{
  "n_layer": 8,
  "d_model": 448,
  "n_experts": 128,
  "experts_per_token": 8,
  "d_expert": 96,
  "d_shared_expert": 0,
  "activation": "quick_gelu",
  "moe_layers": [1, 3, 5, 7],
  "router_score": "softmax",
  "normalize_top_k": false,
  "routed_scale": 4.0,
  "balance_loss": 0.0159,
  "balance_bias": false,
  "router_z_loss": 0.001,
  "router_bias": true,
  "n_groups": 4,
  "groups_per_token": 1,
  "init_std_router": 0.0231,
  "lr_router": 0.000422,
  "n_head": 5,
  "n_kv_head": 5,
  "head_dim": 64,
  "vocab_size": 14605,
  "norm": "layernorm",
  "norm_place": "pre",
  "norm_eps": 1e-06,
  "positions": "learned",
  "qk_norm": true,
  "attn_scale": 0.125,
  "tie_embeddings": true,
  "parallel_block": false,
  "init": "normal",
  "init_std_qkv": 0.0209,
  "init_std_o": 0.00521,
  "init_std_up": 0.0209,
  "init_std_down": 0.00521,
  "optimizer": "adamw",
  "lr": 0.0011,
  "lr_mult_qkv": 0.4,
  "beta1": 0.9,
  "beta2": 0.98,
  "lr_head": 0.00451,
  "grad_clip": 0.5,
  "warmup_steps": 204,
  "schedule": "cos",
  "final_lr_fraction": 0.1,
  "batch_tokens": [16384, 32768, 49152],
  "seq_len": 1024,
  "doc_mask": false,
  "train_tokens": 310300000,
  "steps": 9704,
  "dataset": "wikipedia_en"
}
Below are experts of layer 3 (counted from 0) of a mixture-of-experts language model. Rows are named router (the router's row for the expert), down (a neuron's output weights, with its number) and show model dimensions 224-335. Each number is 128 + 32 x the weight over its row's rms, rounded and kept within 0 to 255. Numbers have three digits each.
After each expert's rows: "raises" lists some tokens whose logits its average output raises strongly, later layers aside. This comes from a sample of Wikipedia text that the model never trained on.

# expert 114
router:132140120093136135131108172137105103068097141111143183116140176142123081112164144129087087093089168087096180131112165114125140117202145120115078126161113095092132183167131098145119168154104115137150165164170111145164128097159104146159150063104199093150102105138154115157135114140149145055119104129158124117117157131140181167167142108168
down0:130103158114215108113101110151105160122149090121128153077137177107100099091111128138148111078095116144111146172113153119115081148137115113143113121145148107165128109146123099104109171162107138141044114118120136173158180152176110086088121119130175117136157085157173194090143089156135126140164173140138095153093095133127137115083175104131
raises: "ering", "ing", "ation", "ess", " draft"

# expert 109
router:165103140087150129144097211143166101098074159099168157076127156078173101096109105167129119120063159097080138144096158135121190115143116117125137112156112102116132163154123112156186165155103118184134176145140130126161143116177124115121157101127185106092099085140142106107163096118134133105111102128161106127114148120161159137194141065142
down0:133122147081114072084213120129141101093117140086164127177143086141131069123101132131106070119097098101147139131110122106131167153079161143094083115122136120170106122148100171116133191128084100140121135141105103171160093151116142161152117091150093133108170141108168194121107129108114136126101148116152108175138119150126108157130094127112
raises: " whose", "According", " how", " who", " (Note:", " whom"

# expert 97
router:142155118092146147088087123140101088089090109115137156107147210079164100158121121087107118104109150098096195108075185183105120157151137118116078105155099088106169175147167103170132185125096108126153131150198115174148118129155102149167133096080178076107117071082109092118110116130102138060151108169125093140139141121166144137171181107202
down0:134173173139136156097141152132085133139154093096161176117153140110111123111127106119171151106182127144125116079089155159176123111151126083121118161052140167126059067123132149118149159087138134091096119143156136140149170144099117127143090079162194206125136159127090131154152129091120172216183142087030139145125150162125149147169120148108
raises: "que", "ced", "cy", "red", "oir", "cer"

# expert 86
router:144122138075134152130101157145128082072081143098151148094137144112132116128175120142064134082063124092079155129067152134115160151129100093131062129142078091127096157107131106162163184185087104075149159148168120149158110100156080134112110093140146107112109099168145067172177085105125161113103111155152109083126093115164192148156139121169
down0:082107126160082103172176150078065117142134103149095149136105161152130081125132136164117138170094102163198158147174128123122122095178126150127092160112150118129103169098117117129102139172170151072094074113123126150142134070151174148122088096113165127126079182059148142178195121131185102162095139115140113162148143094100167070177136133131
raises: "ces", "ise", "e"

# expert 112
router:182148123092143164121138198112180052154136112120133150069120185119094129119157165122105121093090145080069171168151136184132195140109092074141082080163099111094117161146136087180108145161092100111148145134154150150100124097161093133129145101066133135107080096198170108170175081141145144140137113162159047068073115135127146172175119105162
down0:105099131135107159175117098182091131133053115081153061128137179118155184146153123137118126090163110139159167170077142111111100118122139086118159147136135128133093096083095130149161155130155120141096182132090133128097128114136133081094107094153133099145135118140159054085109132153102123129147168069100137207168111163189151150096086037141
raises: "ular", "al", "os", "us", " Series", "o's"

# expert 92
router:208145095107146134090120178153141095127072139104145187106149140108124090145131143141109127092090148106097136101115145144117128100180127099136100146161104134098108169082136073165184185165123102107159179124125135102096115102122061125128130133126171125108120076138148127143112098068183207041082115130155099055105121108157124164171112100145
down0:094104118138133111154068152173079129092168122159107134082108208144118104131137106118100152068142131133179151104162182118122078180140142124152152144124149101129105175105131165187165102125171128136197131068123101102093153126116163124161100139137104088078146201129152109139148148116166118071132170174107108161179153142167091129102162096150
raises: "S", "s'", "s"

# expert 72
router:157119124092147188117126212140152088114115145089141137121158179099128121121113098117100132100126148078095147134126183141100154133114126076155074132155096097088156163161141113168151196077113108162178132165130143145169119088182107124180158091102142115139087071102115128155162094087162169099095130156137084082079107106165202165173163092149
down0:104127150080155164152144121119097115140074125129088149143083108118066151159151068193129089109111121105146124045154135063129122149146113074136073089130139111149088173148062179126118094145149152139100127119111086155162089157108174098162123111137144123076181168119157111110118194164120096145112129079196167102184191063166094128118109132166
raises: ")\"", "\")", "):", ")"

# expert 24
router:201169114098163190160134117192128106135096129093143147086138163094096112107175113111116141081166152109117135137120170153096151120137121099158116178166117051145121150132143091181158151132091095156178168161203141143119096115170120116114103091098103115113039094107175093173127163131174158070105172165132130078124139101171161138164137098129
down0:093202101132155128124197116103173115157152140151110150141163156188108160158125178126129105099189140175195093085165149156113050173171165164155129134131145151132186074137176072091114149109102134107106094127104179112132143103068124150143089137072177137137047136151103092161180045128067156189061150138091116115212110145094153139114099152095
raises: "\n", " In", " The", " Other", " However,", " It"

# expert 99
router:143151110094146174097109174142126079092109118090139144105150176129168092087129114130085157113109177105097168171101155203118155124156058110115091152164108116110157167145161102163153161070113097147166134109168170169137092137167110179151120057094225114139095119156149114146130084135126132065120129116136069086102115105145155146192141077158
down0:122160093119142089147148149128139167150158101090124152199100104142076110093119139107144107149122095118112126127110136126092083062146124083116126104083163138091134067127129172125108135164122106087129127110135121131147137153116196107124123101188112182162117167136126115127076111225102109201111160172158175096103165155142106156087113119109
raises: " its", " their", "eries", " control"

# expert 49
router:133159151117185156178109163147110083059107133098194164098133174139091124144118143122104105114075184069100142163133165095124112119109082110139062200180087118135157131114147111161109214117092121118157151193122129165122143100185044141154141087115144123109095097089114146140140109103107141063113156154132125108075153116121123168155148101164
down0:101114140117183102158110133104169118166138140121152112104151136077071082214120150181088152123162123087146119115156089151168114089124102091125187093161117192103133137075122183142120093166149130099128082197138106153148120120128193068110149152148142085131119149159203150169137148152093089152074102048160163150129107134100096103115101123143
raises: "\n", "\"", "-", "===", "ism.", "As"